{"num_hidden_layers": 10, "hidden_size": 512, "n_experts": 12, "experts_per_token": 2, "d_expert": 384, "d_shared_expert": 0, "hidden_act": "swiglu", "moe_layers": [0, 1, 2, 3, 4, 5, 6, 7, 8, 9], "router_score": "sigmoid", "normalize_top_k": true, "routed_scale": 1.41, "balance_loss": 0.000331, "balance_bias": true, "init_std_router": 0.0147, "lr_router": 0.00117, "vocab_size": 18513, "norm": "rmsnorm", "norm_eps": 1e-06, "tie_word_embeddings": false, "optimizer": "muon_variant", "learning_rate": 0.00118, "beta1": 0.9, "batch_tokens": [65536, 131072, 196608], "max_seq_len": 2048, "train_tokens": 491500000, "max_steps": 3873, "dataset": "wikipedia_en"}
Below are experts of layer 3 (counted from 0) of a mixture-of-experts language model. Rows are named gate (a neuron's input weights, with its number), up (a neuron's input weights, with its number), down (a neuron's output weights, with its number) and show model dimensions 256-511. Each number is 500 + 25 x the weight over its row's rms, rounded and kept within 0 to 999. Numbers have three digits each.
Before each expert's rows: a language model's description of what the expert responds to; "comes before" lists some tokens at least twice as common just after its tokens as in all text. This comes from a sample of Wikipedia text that the model never trained on. Tokens count by the router's weight.

# expert 11
Description: Table cells and numbers. Cells inside charts, rankings and stats tables: pipes, blank cells, digits, units like ft and km, and headers like Source, Votes.
comes before: " |", "|", ";", ")", " 0", "%"
gate0:474492490527463508490533511503483482501523460463510519520496500493495522505515483523543529488511488558489527466488474489470515497488467534520543517506505492492474522467541514539526499483492482512504435504500471523487533498512485520484461522504488548454588492489485476503536506500521500524455513541452526523504488465483496503480530533499466494491538474501533519501515499436506526544503485485528480506497501491468488536531498477527510492522498567523509449492511482505503520525505495515486488521477503515508534515507482436530503501539560492439510536477513463484467455487459510496478499516494497502496468467485511527497496514500511480534526507504494510539490451465495502479496550489469483460502424468552504485493486488501494529548492504501504474518480509539470517520483483
up0:508472495485484473538554494478507487492532489480490508538494532513505515500509491498535536462526509557454494474524520504479497470534499525479470470490501520489472478519518532528505520496529515493537449482497484485510494527505515496514481487468516526513517516480472436505495469513470530489486514499458517511459495460475520481494523507534522472537502487509483548535540463460485484510497504485520534477548483487487496482545499494492489491522456505537488482484481500510450551549490512506455481502527495508539470473458472482486502532489522572509528480517468503471481453492477509467486470493493472464505482533444493499492467548492500509532481513514472483526514520485508491505519533483503481556516484480564469460494483504462476512553490472501502531496484521523489524501486504
down0:486505484470495479471519519476462516515502506457464533519474497481494480468448542507515501547522470547533447471473503482491473445479481498484460472537472515486515476483486463507510522487526504502483479477429489536458486490532489450494541481509496507514479492499513498487493455522469444482498508489493461533480462486494511499489499470498474518534496532475532527484491512508445499513475495489561498486536496467473473488510473480493517531501480479502481532499511493455517448470478480499474503512572501520502488520494509536495473520512533469498489465483515483541512472492529488497530460517490481466448495532463505496545540537501502544530526480511513487479531496491498538475501450538504494513468523470531478551493541493459483488506473489533517474469487503470521510481469514
gate1:456535505484427508513485492470511488493497484526516502542471528453473453541510481486486501474478512476509512511505498543526536482539498493467465488496485476513541480493520508502517524485468519495479499525549481499499506504484470507491495483502494493520501507525458510499489496498530468540517493487530536504466434498464468493492460493509508532519525488500456485496527538485443529489522457512551545485536533498525508487486495508470467511484497497501487551498489526490480516537504489451506522497507512508460526488527503477498466492517515487504502554474495523539487522465508516508456457502524455484493496462483520533477513474530525475535482475486468546510478528536480467539468476432539479511505478504471544502523479502492507487500518536516534481521514523511477513499507545
up1:474523486465485494485513531502487486503461498476511520520487514451528512514487482514497528494514514460515505463443452485482524494458476534532495432525521522475502515537505504482479444472485512525482458464515520517450508487530497505528496475461456503516535512501500491492467486502530512538552518491502504532483513483469534516505453475492492467493489500485531463496536472515473467518445491542493498484492502507496482490492523483526534476481511521481502510497506463453531514518508513526539521524470547456539524486494481538519479547537524498477576499484470496475487485554542518475477503474531487506459519511476526488492457539481515539508530540517458462483451509531447468502493462493478500501505446494533512488497458479499524548526489530518518505443494506497463509488550481
down1:502526543485479527488488482501492467489472511487491506491483492474495518520536518518477551486469514482515494480540479492506518458529465480514491503467493533507478548515520520488520493513455481547511520497522490491471485443524447531510525534476504532501479496493535531540514496478495529482529514517548495493492506521515518500520523497499491447469522483493503498514478533494495518509458517516531531506477487484512444467496471468498525473520494483499497479474476519489521512471480502488479484526470474515470485466526470523537480525537510538503501505493472467557494551474479512510527545502487548567507486503506528477483527498491524474503485546514444511522483482514523491515479485526483476518467517459513461531481463510500546468526540546510491472491514534497517474440549463
gate2:429548472490472492550486498484470523489520476489490525538522503476523496513455492488510489470514508509497534502489511495537475547552502475494423536507444498534494479475501523496474520488486500540495482482501466484474500496473477483481469472531433492493506455476488494432532454462526491529483463482504504582531497463482509461483507530493490503505509471512463500540451510524505479502518519488497516521519488489532485535492528531490480476492493460479508537479493459477504525516506524490513488504523555464521511541476528503501522470493505513483503506501466499517469522471475525506471508480539543484467485524507498515524502488547518452495507511480516492503493488512507489491453479523485491536506468490526495482550500525507556521458479486515547523523536487497550516476495489
up2:515456502505519485530492466498495474512471477460527484514534446452470467483508487544520505541510474480538494523504489512482520477452493507517493470530507462485509508518507475489510513505517502477453513498491513529535476491495451491526475519464531528477444527502498532513463522472493494470478522506492538491460489478486483498469491497498537522492527500503527529522502490475505499472514478528516484495534491517482525487481512478509519557510524491537483507504531510469509524526493496480566484475474481522523510496478486456471511509494484482508479513513483517480530524549520477485521519498484453465505490490494537486481470479458543506507481492511464556474506528526492523461500490473484483483516488505518474479477487517488493504476527526482492492491489531520483506478509513
down2:543493496533465512512548512506456539494485478485496452498513481493490498497487505513505530471477519482486522484526495482493459501516498482517459500481504518439491519460496544489530503521533498510519517480518527511513522547532483526494502518486527540482541515495509516491473524482509538469495492506511525480491513490529500479511506523494536493480487522491487500494507488485502502511488515516505544522500495472547482537535486492470534492493517517536508547482518480513454545519507549566491468504500540518475490484495492491498453468469483522491502546495481481498486484474497481501482479482465484557507504499532511471523498528454503490481510490510512498526526530475488501462537489488531534483536547528482437510530511508509491486463488447475503506525513520487453518459500514
gate3:483488455507542456482490484511486495450479544434496470504472478531492483530511522539480496516531525462502541501491551485473551490528498542540545484526495474542500478470529474500536528479477462511490544474524499515504458438533493488492549507535520549420458467511474449465509518540513512490507503480457502472502498507493536510496476504505480481477461464523500459467518500548479494487509522464502483534477509517524482525497520528540503453477477496506507532541548456504526534539516510542545465444518507478490504490530487493508488523497482509493491472466529495508494480505563467515491495503513512472506494480484489464517455561479528531488518470465550522498466512502504474512475539473507481501493562498505500499531501472515502508543492483529489527513480476502478505496519477
up3:458551497501488512513494507519533525490479521499482505445491502484479569473502473521480477472526553513497488526498497520484493486530519527513542571518461493469463454497461537505459508489464506512461518512511524507473511466533462516464533440501495558491513486485488465479484537495541472528483519475536496471552526493498509515529529522488527570535463511497523539514477521516536547480496494480546455500510464482480502505534558529541522474508475500501544454456526494508517486477526518487508487518512498503510481536464481493492504472504505483510538508461527481489521512485485510497525489460523547502495510500468500505474513503518456501430540494457496500519465491524505477478507546548550504486506496492511481510465540473478486553452540482502535459514481472505529519515467531
down3:538511468499528485513518489502492523463440499524508490504479437511526467514469487509491485443525553525528517495518512466494497522516531540523508500454472476490456462488518483490474499520523463473475501540514492450479508468520495553455505467451482563496509495488536511513483489465517456529546533528498511510478478509479469510479514504498510529493497510494521469521519505494495474561462521487489485495438474489488507460485502505497521491492511494539493473474502500495484492462438467481493472503538471529494503488495514497474483479548494528484499488472564480506523492498515490483512471485491478483496510527556473517466493501544499485510481494499477528505510510521465493516482504501494503516509561512518540492528526475483506528513537469484531498510492506477505473503552474

# expert 6
Description: Prepositions and determiners. Prepositions, articles and possessives starting a noun phrase in running prose, e.g. in June 2020, the, his, their, during, between.
comes before: " the", " a", " his", " first", " time", " this"
gate0:515451475514481498454519462501522513487500522505520493532537486499521494550505509514477487497484475480526507470481468491493505517537482503513492500499494507476445538501516511469492514553497487499511542494494457517520524542500506499491544510500494545489537489460484534455540509476517463537534525524514532516544490478530477507491572517478512533523480507494490496535498520474496521453471488509524442488542504471498512499544527513518483519512496521505471490498535492492509480521529485511509495495508491509517451461496505520517510506505501523492495486487510507475496534494529463470486503509477485527469480518543507494523508503502487482517503476464490458540481466509503524558522499497507522491491510507531537504452493474543540555557504523537490538509553481507509488497457530
up0:447480548488507527497481476474493507505521467483531499533497441493524488502519484501523484494512526508515446490484479497504543510490471488490507521499462470498464464489507534536499473501500468470510538578494502482505499470486496493475488460517428467538512481476453520522514503520487437502498532532504517493475491475485506465479481486499484489497513547479513493492517517517490516528546502503512499519526449516517475510496498482488444491444527549534441577518551483525530475494478496483460492501511492449496473500483488493505532512482540433495500501506532509508472499493446488455465566477518502478447465492493519470514472463503486473503512478521521511499510547446458496544518544507480480529500503537474555518465485519508470523491464475519510484484505485488474531504504529
down0:456532455497506514550507507530500482529511470462461481530501524469516524523501492506529462485502522529486469541474558531536502519492503517513501531475508500518501531492487501491496510481515510496461535470513466456488518472530471436521460475487483519478505472510455539476487507531483515495489502492579467501441507484489500451483483454551498484507518517452498503511472482512512510491547511514470493504542497484509527473473488526481488488478563509448528510495537459548520483515473528518487564541525457463461502482492540502494508538480506471461452513470494530469448495518486473473473473487492491490475495517507439533519466533538506514480489498493522485487473513468501519459499535493495507496479504513501501555495485555474528480519493468530521476495508527487506466500475455
gate1:502512508512463533503469496508459546514473474508484494451535549474483483447502499511518541481451481495497504507530490487486510537542532527477510538515485457513492496495500526483531537478533513527506464524493441517495498487466496550525481545536467483506485476511486522477475518478549535455504464467540474522525518459490501514547536496497487493473498530510518530491494495509518502504498507496500523501506478454502490500506492492495543497480529520521518516519511507481540495574476521486477541498494540522516456500494514512506519499479509534554486541510516455564493554468491502485478511493462517510524538535526531485505523500502485460476470521486485539518524458485517498522468458488516497517475495549482539476512511518447499497507509498456492461502487453531453506493478518
up1:491478480520524534518500495500509463515514481503487527463490500456514480496487463536459530522504504508513467521501475490544523530515452463472496474514505518542556538485427478510541526487499485478521540442523557466505487495549478532493478476515499455498512477506487481551514503440480476486489529490503525530521534473502493507529520487519498505501479501500516491522522517508522485503514468497468502557434482475486485481479507460498502469475462507525540507498523528528506479541472471483482520496490495469496505478499480488496490515498528475504508528477491509518503498462511500484520541434475472509514510442549522535497523521470523498509485481461525465509546456522538498520526497498537514478473511516487478448482514455510532485507497500484534487498505484508469492477515484
down1:474479498464491519511518500496483542465512497505507510474502517538531475500486520477502513540483480501495487463485509499492492502454545499510508516520500509577432479532517496516475516559509500492518488505517529492483505477491500531560525511510527460497496512450459480510518518486487506521499503440519506475487552529490511520522478454523525518521470473510457466496537533455521490509526511499495499500499500521501522477485484499507441472522477554523469530478510557493530505482522456480518519500531481518538501526498507473523528503458526551514525554520538486549535556501471463454461538536509501484506493566522465463483472568468542493469498519537523523546516549512541505460488480477492521516513523502526499508498518485510470516464534456498495514477492550516501500471461529
gate2:448525497518475549526474503519492510482508489510518504470475495486475492545513448552490550478458498498456506513541502489472544521512511536501467503547527456531522521507457464511465548505454488461528474503514544551539479506482482454504520502466451518503488486516459489481480478524491576485512519492497496516495514457507502463529532514545494513519525485464547486488510487488505528480513541521510488495486513494479522454504472496468469516486534508468549483514487513469490521505473495475514496522515480481488553486472487467494531532501494525535498542473468497480538533515497526553551534503474510508528523507499504478510452483500515542486490480513484537490498477539508528515433455520517513488470500489485517501532506465466498497504534502472534444504531515488529528497506503
up2:486510544542461521487509512503524541490489517459514479490522491475533533486499508510485552480497492483497530506518466516498538520502490510466495480485495573489523512497503507519498503537493466562490472494493512527511509489505497500509517490534513438546505536519489485508503501521533508530512486493483494515451535535504533532434533512519479491501520448504528498476500486473459491458501474463537490487496421484427499508485534484492427472492526529478446452498489491546489494525481483508507527482501491525501476549478475508509465513525491505512457484512510490519484495509452505479501509497497495510492507527497490483501547447520477552451532499531480515516488516505483495501499510515504492559530497501498529527491521496522514514512489541535511503524453492476523516460509527
down2:517486549493482462479508512505482480557479509541502478523500500491532494497521560498482529520520517518534509458508535517539519503522491496521472520507507457513512557536534503459531531506539494495503499474509468518474520531505527493505531490511502492488532499528509515486462531475500523506515504506499494511480454490495522532482472484481521479508515487447495529490503482503460517480554493471492531498527567502504492518521551484523532483546494493529507499476509479518476517513510531515483508486462527476520482532499467508484531501510465494500514499517432497558501482521483493544506524493499517542484536481453502469513527518497492501476518470478464540499507556509483504516503501518515525490457496517515470515515506472529493495539486492473513527452495500494498480523501496
gate3:519487532538506519460539465477518464515529516489460500478531510453518486489475487506509468516454531483497480453485515486544527489555549496451481507505478493534524524481506467496500499517505493504458519521477508489480490518499527498508499489509484502499518536538513482492508465503487489538484504533462521456488470529540507527501480502496482501497484531506489462478504505489522442486524476478489488516455560449531468469528460499534470472500507521509480515489475465471512513498518455465516478536464510499516533532484476529486476475511524513487478518491524484478523494477509518492506541505510489456470497538493538522481478472522478484469494474485495535537478487498498503504446484477519503505513447501491552489491533508514495506557502489521482470490477484489474501489530522
up3:519511491503529520480504499510515535480516498483515451505491470541502512504514509503513492436498498494512490508472535554492514474469523471504494508480492502485515493511464483477504490475499517468509511501484502524497494456465522507497519461496496433548539501522516506508525488507509526479497507507514494485470525512518493542495515536459502518497542496475526498497478494500492505487494555513480486482518500511499504516552487485493491479498502525483477466521471505507464521486505497482501467520515507521508467469503532521480489498504485504507484503526510526549474472513493463465518466490505555493509487494528438427489497482526522566484468478501509471521502500497492484506502495452519509495486508485509470525490487514504455489504524485491498517470483507477470480516530481
down3:502449531447489539492507487498478467513526487468445510499453530519513536471504525521494530486485530465523513456496510508489499519506516504495492519517507467541499517489467527496523491489518518488522479454501455508509502480489491513482486529476524458522546550485515494485501517458511495492492517491535495454506471516496521465524513504511484499491533538511505472515480460510539516499527554480501504516517482467535525505490470505503482482490507424537525485484505512510493466492477509476528492519496491496537484482499508519541535485521521540494496484509485508473509510512502520488509538479508490485449508492457491481500559507456500475508529497512519524475508498479466467467513499516540467555524454489474458546494468500506444568473476519548478523475541505514507489482516510

# expert 3
Description: Noun endings before punctuation. Nouns and noun-final pieces closing a phrase, often before a period or of, plus sentence-final periods and quote-periods, e.g. programs, arch|ives, tension.
comes before: ".", " of", ",", " in", " and", " to"
gate0:498470455521492468477552521469487514475474502502489498545538494512523500490503506497501505468517497508529510500505502477497506476488516507515467482477490511504491477538472529556535523517453509549484480573504535506517494496510464515508529527443474521474482508459487445524506501521470482514515513514514450494527510501496501497486507496488515514519532559529511419503491485486504525538533495474498507457500542493494491507477506550468533484534513505504489492483502473485436461434478529473518501502511486496517497515459453488502498463516534527517534452517506480545464555482478469512484518478461475537479496515546508493494493510507530538503517475473552493468487496464461525490436513481488496465513479522520461521494553497488494487502528499463526475482480526495462516487510524
up0:507528505514539482499469506479484513461481482520512495512515553495479467491483501492496506452512453480472489474509440510527518441504484468452498504485495510495525483476556482445520481529517470488458510472522430517546503492470511533447478481501514533505441482521480494531532482546540490489443510501498465485476486501468468510509468496504527498521473482471462512457534471549492504510486508541483544518486491497524471480503542451524506503536466506508473545553458481508530523505480482502466487528506494513502506505478490510494488516513529498505524480507477541541518520469504530497524512514445519531570475483470519514477543488536551504515475464489545483503502526479554489511499521515477460466493518493501517484493497484458504493542451517510528471492499470523508478516496502
down0:531480496482460501525478476522455491523503515480528512511505501500513549482481542532500521476467536477483450510473526536472531537488476484477493454489464567477469499486461484514517520516495490504536484516471489524536469502524449496540508473519509472525453509515475549495511507481509510523498475501513504490516521503492473522524462509543527518470489531478499480510507520536470475450485544475522504495511466510478514501477477444443495500457549520479520517477527499511500494503536511522433487452478482477528529527493474500496549475497434491460448471508501479503513538491520504498470502541470503493480480505483470545536515472501503496503458474488502514495490487473462495511476473486495519542475507504507484497486466452483507449470471500483526494510484477485545492524466467
gate1:494543554510501518482515551436499515462520498523511471498522523483480514527527464500501463523534502513512460497456496504477508466536514506499503525494528543464497469462493491544483481523511489477459493471488511489494465493490521539492483518528483476485493533524520456485518486522539557478550526535505484502532503529489494491506462497531534517543470532484477539487489489491523514469529463493488469498550511478499522518489458480507487518487455494495529522500506474506453499496506527515507525547488466512515509520480506542454492528488538552496484480470487445476474458484480493472501461494504483530491461488505488495483479464528491474515461494535503497503513443466494531509521452513470531522537468518492453512485500451494507509534517508466488523530524458504508487522478509
up1:444504537512497520518539483482487453490472479483556530524510504538493504454492530498487516500486518521536481495494535554540486457540514527497525532495483441496467483515508493491499480516512436489475504531507529502496501496451521519491515514480521531561511518533498526490507493489542478466504516505482495537503494523509491496523498492459511526503473522545524444481528514478489505497516532514481471522489494470491474478482516545522445458529500510508470540506489506486479513473492490461512541506466499480489482468493492484506462508465549501470494500514504511523517515548528512509504476491481522507470480453478537478496482500529516498519506464560502483510516500481496485488498462543540546490486554503495499515473476490468480515536464510515504527501536513501537485469486544
down1:492457517469496491499490481514478534469481471493527530486482474495516480486464523457499538465500486519480509487482520508536504506492558477501502544545504469549522493493467475482533530511478533486497507492485465528478499484476493529534518562484534478507529505507447564442470492498480491514475474495474507473494503490484489498519475487476470519515450502516551478487473520518477492502517487512475462447514480517507509471542523509535476477489478450509502481505480541519456514513511460497481489532497522497455486499496489493490513515512483504474502477466473514547472501506493534529528516499483479533508532499490498488497485502492537481499480509493459541502513480487505449473489510518512511523505509450494508428515507477538440464504505481480511516480475522526471488455502494
gate2:506506481494519484439484479514491495518461504504515469529488480506529502496505495527503456451464465455520505469491537468511498513507513468463500482522490473513488477487488490519496496552472498507531512474540534528505502486503467493445503482523505524500521507525549479529521513525489526486498511516475487507477507510520519485512474480507481510523525505494537526480476529506506497509490497501479521488513543499510529459504467505524525452486535542484484513519549521479474502531548519485504508446474511517516529495484501501495508496504485491544511487506497520488505523513433531532501506521488534479485529460505502505526526474504457500482517484467516483501539477475468546499513527513508564496479453483462526495514462500496520512516550520509509540527481507463505546514452534
up2:508487497489489514499512448546495471518534473489488462478514493482527483514487460481514471491539497505498508457472449468516535483517512457503539493494513525512514544476490517480532511523490532506479500477493536571481485468496484480514521511500508521501468485516497546533561485488508457489488476547514449483487509470497479483460526488483570489516458522499469513512525520501499511518480498507529521474459507501512476544491487482477454470505508535506502483544518512478474534472505498477492481528519542495420535501481502556512456520497498500485466482464503482507507521490504481529469495446474508500524510523512482518485485521469506513508511480470520501449514509470503502479514496505497447516484566497570503509547469510510519549486512508507517510537525498500488494499498514
down2:475528474498496500520521502516495503479499522519515470497487527508509507471421472503546488479486503498515487518499522470540495475512494483501480489544494482496533464495458495462515511537498512490513573485525463496500495476493513501450496513506505535516547505452502523504504512493523507478488500515505498473486513483462443528523457511531497493528465492484502522472507461493522531460484491471521482488449487503517497503526518512469493503508501532495485501513482500476508475522461500514517485490516496497513504474556506521515499484501481541526479502468503488439454500507493536446517509470444506438518505507474552511517502470473516501504465492495481493462446511524505477527504452505484516515526490536454468489482528478518498500533520489490464462539451525499452546469563533
gate3:541547530510511490527498500480492543491540465552517546517490515498491466481482512528521523485525524487503518494493514467486504520492473471502524482508551515473501563508483517507504510464473500530520489502476485534474494445575501512486535483527497499495506537511476493462497508501468491452470499479551478508522498449497473475497508499519508548516532482507507457535487506551528513512461484518530504490509505484497522453455484483508514503504474477493493496480478491488507522506483457457468488491506507541471485471502532468525537480510535506487488532552526545500486524511498494481540475495485538510488480524430459508466523488465476507533531515509487530509486534492525489476522529561512453524489499516483499540532486517514493505481476522480435521535507517507478518449501533
up3:458501488515551508515523483500492481504428515489449532477500512545491516486502473504546518519540506518522501525513500503497493515530475477493528455483502517508474530447519545509527510528494512491453488547515461489491507512479523521473482552496477527465466511470516520499549501437443462494474478504525545502510510471447533525485483485496479513463492486470542476541514479482534523469482487505510497489457506486536525554516500515448487536504524467487498507535472469516488500508500498547522519512507455427536457496466474511522512484469480483424491467492474453522497490532527505490464504526529522480475510492490495497514505514537487476449502518510535525475527513538502493514482453514493480507530459499487540464471505502494470524529467488515513545479550510523499486525455527
down3:436561505470514506467521525531550539532519466511457492461438517531485498520495526498497519534481518508507510518559519522508515463456553504494514526524524486504510462497488446489514506446485514494543527501493459472517451451485467505495498503476469475495485482455527494502510466494498518482486467494504491537505466488514522521535498482518495484504491494468513479464502512547419476467478515480491456498488530478512523454495487530551492479537514498523509530513433518476475495489491527492445514509536490488521510502492509498491507502462514466520499467535501493427469526489538497508501527515538497518487517476556503507513526509492504533531472488522485495492533528450512525513517488482536497509518547537514480529509513508523474492482513477489472493502511482535483521484476528

# expert 7
Description: Years in dates. Four-digit years and year endings in birth dates, release dates and spans, e.g. born 1966, May 14, 2025, 17|66, plus closing parentheses.
comes before: " |", "\n", ",", ")", " (", ";"
gate0:537527519514498495482484541551469493530479496459471481522472470486480501513507540516510492482465526483512494523450482527473459515471492526477479516468487497495491468474505491520475548487527519493498470507433578512536513534507543498503542482487529504505497511552520527447472488500483472524519523503499485536553498452450536493480512484491518501561457507509503516521514487544487507480465482506503520487520500530477514486470491472486479488488474522518462467521539500519500452491511488556514497493455484487525470509496506527478541498491516493505489515508500501530471492499476461521498480504573521505478535474533490497480474470487513432513451486466505501500482466509531485465449502488562542479468497491503469484460493506509500488487584502512444500481569498502530544487510488
up0:476475461504457481500479460516443516468491513459443526531523502465496518482460498506532518477495473508492474464466525516461468530504499468500509484491518500481474536514496470457474481512496501510488534517516503546468499478510545485511465458523464490502470491510535551469506447522484510492474550506523483478467501481496529528557536474477492521443497432502501496484505538505509498501515460499510477505510511542498463492491460513509519481501515545497501510517494535467480514467499492531490533543468502500529553514484471486477460495495502499454508504477506482501475515494484474517524489523485531491487488557468513477488515498483487531439514500503505435456515460533485478485548527511485516485541516544492542490471432507504499508505543484451504510493461537490460499486486479
down0:527507547503515541470486486494523466495515476492448509461509514514511541483482508515530474509492539510480473505541477514511478506530518503463516511524502455516498508555472516505462475518529499526500554516514496514531514502494504516486521476450511486477510509492495513470523488483499509490511448509485461515536498487464521495517495460516466489537491490489511511529499505525468467478503480528546514474449502500484506492515480504468541493489498467552462524491499501501472508525449513506528493545458536468498490484509532529472537489483459493493478527519504518531454482495488525501459519502507483528509477504490490495504490499519537546464456502489506507496460449495457491462496468525469491524453532471490523490493492466551492520478427490472476517438493495486470546488545504
gate1:479465487475481467521500546538506553504517527490509473441481515492532521493469507522488496515524481530488510467542480490477509488444471512426514458534492502476485474491458478518524511462540476513484528517488466459474531459460485504437481502505485493460510539497492459468523535495506478498528557485472502528477470531529465530505488459548522470508504498491534498542482492513514497483502466548508472465479479502517496491515479519526496501487518491450498493460466500568492524508491514486492467499465488499507505545510514474519511526462520512526520497518527539487506517487512507440486481485516531527477457503469531519508482491497517480461514505487446464515460537481492507514498517535515449513545507513493465502492522459497509569478536529506548474497539452533556486469496544
up1:476517496528490503510485483497436493507469500492508497488474451492508521479487523457511501526501566515505507463492492501539511530519511523489494498475504510515514498505536475508500478492476479474518500479499503537550488527516507421516495519471513474553533496497565494516513490541507487471482484481508502516511504498505478453506479527511507518439489503449497469478478517494522570481505478472477514514565526494494560499537502534470554509488509513469496489532494502491468508489490537483502498502457493468496486494474499494467518500457530520464473492495541494518530494545476486527483493568461471517483477491519493498493553533505525485498542495529512528526497474491466516480542466474492525516504521506477505471474506524522473526491531480478532523519519527503496506498487546
down1:497493492465510454517483488502513493475488509503489506473520481519500496471488536504507534533514526496489514491504518496528491483478496493487462500583502514485528492503516509528518482461495477499472483450506533526525532502492520494556500477511496545506523488524490486481457513503460532487504502451488480506517503483486493452478492515512469514491526460521485480478510476509543533475480487472526502491490536535490543511494518513469521509470495472498546531490522485543467511509486540500500466529490474535509503490496463517484514523498533504529498520527511514508533557464474469414486500516505483506519439513477523489501498497461497474483536504485510484485436488450503535485512592460518469519476520492530486508492494509543494496499511489495461442519507504487494519507517480
gate2:488479466464512518446491487473514507532486547507486531514527485459554484497508530501506497539544520499508535514499486518532494511489481480484516488476506486518474490464517498480463460476548453473487525520503481546461480519492498554467493489517498503499533478513505492442493517435469503527466520491526489555495497521501542508496493510487475478498436462507491498486498518499487532421507515517534508495513516507473516476505444507506513494554467505509459493490574509494516548493527531499509462541465508484523515484487483529473478505450517515479491522498512485520473498488498507468495492462505528471544504519518500512516497495486500526497489484496458503490462518469490472515518487435478514460469491469535473487493503538523460527518476513510476492512460508512492503532498544
up2:501542473489498459460485495485501498494505494461511496525470515451525495489487464516511510479508530500468497515464511493509488499496486532476480452540471491487504489496465522454512533517477550528483505501468497462483508488508458504488511494480478479517520474545542526447485502507468501475461510542543490562542512538485529469495492546518492540480480495475505493468491498469496542486432510519531490490488461475457537503505499477479485504506559529494497519459497517508507511501486464511503460523485477519498501476477489469536478515486551493487506503504471503476483465472527508459517484480487465514507472481541468479455512506486468485489502529506538473505471460524526478527516494502483506524504478504469498490482504495494492523511490532519542501489567464515521521509485484
down2:517506514503496476481488499493505491474524525512472477482503497571520481516451488520507532505547508511470465528481512478506518466463496540492469503498481514478493486516467485509528518497518452526528501476494496474457515536533487530515490499563492496511515496497478545500533516528468518556514511503496514500516492530490524506530511499479501470528475538493481502542528494509503472510499474451522493532481495514523498520513533460518489518467488510508478529451481545470513507499519470536494524463512519515482491434483472459478462532527509481498533474513464516514501492510478449490517499504506474525496485478499521466488529457506534470500489474561486522508499491478517450484530485527451497541485506511510482530473477504486529543543496507500469529500517507499475538494475491
gate3:485479486521512515508472572521477514489484503522512531482519454487503545513543494531476496444528448473502524455496472524465449423526506527514496531496537475461535514525482478520509448491497487506522490496469532498475467455455496543496516492466506483472479496478519475510497529553491523483522524505473483508488511550478518470541535516480526527501518536434507485524487492496513512516503489533511531497495472468499495448485520503485529482500506527517489511525490524450467489522505469504500515497527486509544510459522542507489505472536505485500489489518469506520502527508454527472526503522495505498477529492461476501494481487531527471525483480490492498529521484477515473490428515493478497536478512526471490525509480510500494512500459517579537487526496486470451484490479525
up3:500518479487456513512493548499464498482535554532464459497514460481535488534506477492502562506495520493514491493515504517497519513528511498484515488485506498505499423507518508483474488500558544530470471517486509523513490477524495509505476504542482546542523490498464479474496454490451503459465484468552526452502493471480542506452507530491463522488503514477480497534501520454500507482479521472473491473481519524490483529501498487518477513528467500475489493482468522527479487493491518552507475484485541474464517501475516476492538488536490466526457513494472462481512481509527499529494533474528517522537527502510502537504554502516513529476447511497506508495513522502473489509510470489493470532472480525479492486489504465491522482473508496475501546541479487486497435523555571
down3:506488511510515489514517489491470519505460495482523493493501498489507523483523450516484456467462495512477528520480504510492512479477492488469468496536571485493488513525480509520502542499536515488485549508472507508519484505521504487532495474506488494530542450496499461510431545534480503509486521493456504524506493488497513504467484484501481487541499486521497523497476504513524527551513474509514482486500539507480475467531470501487497466474499544542519484465471476466507517466536532470454518472554469508541533440538512480512495486497517477528549500507507489489455508504491541503482497512506495522522524481548525561418505467475531517506512459483487502475525444500496464471532530503490480493538489499507466475514473513500500506496492519501543543459506519515486494465497489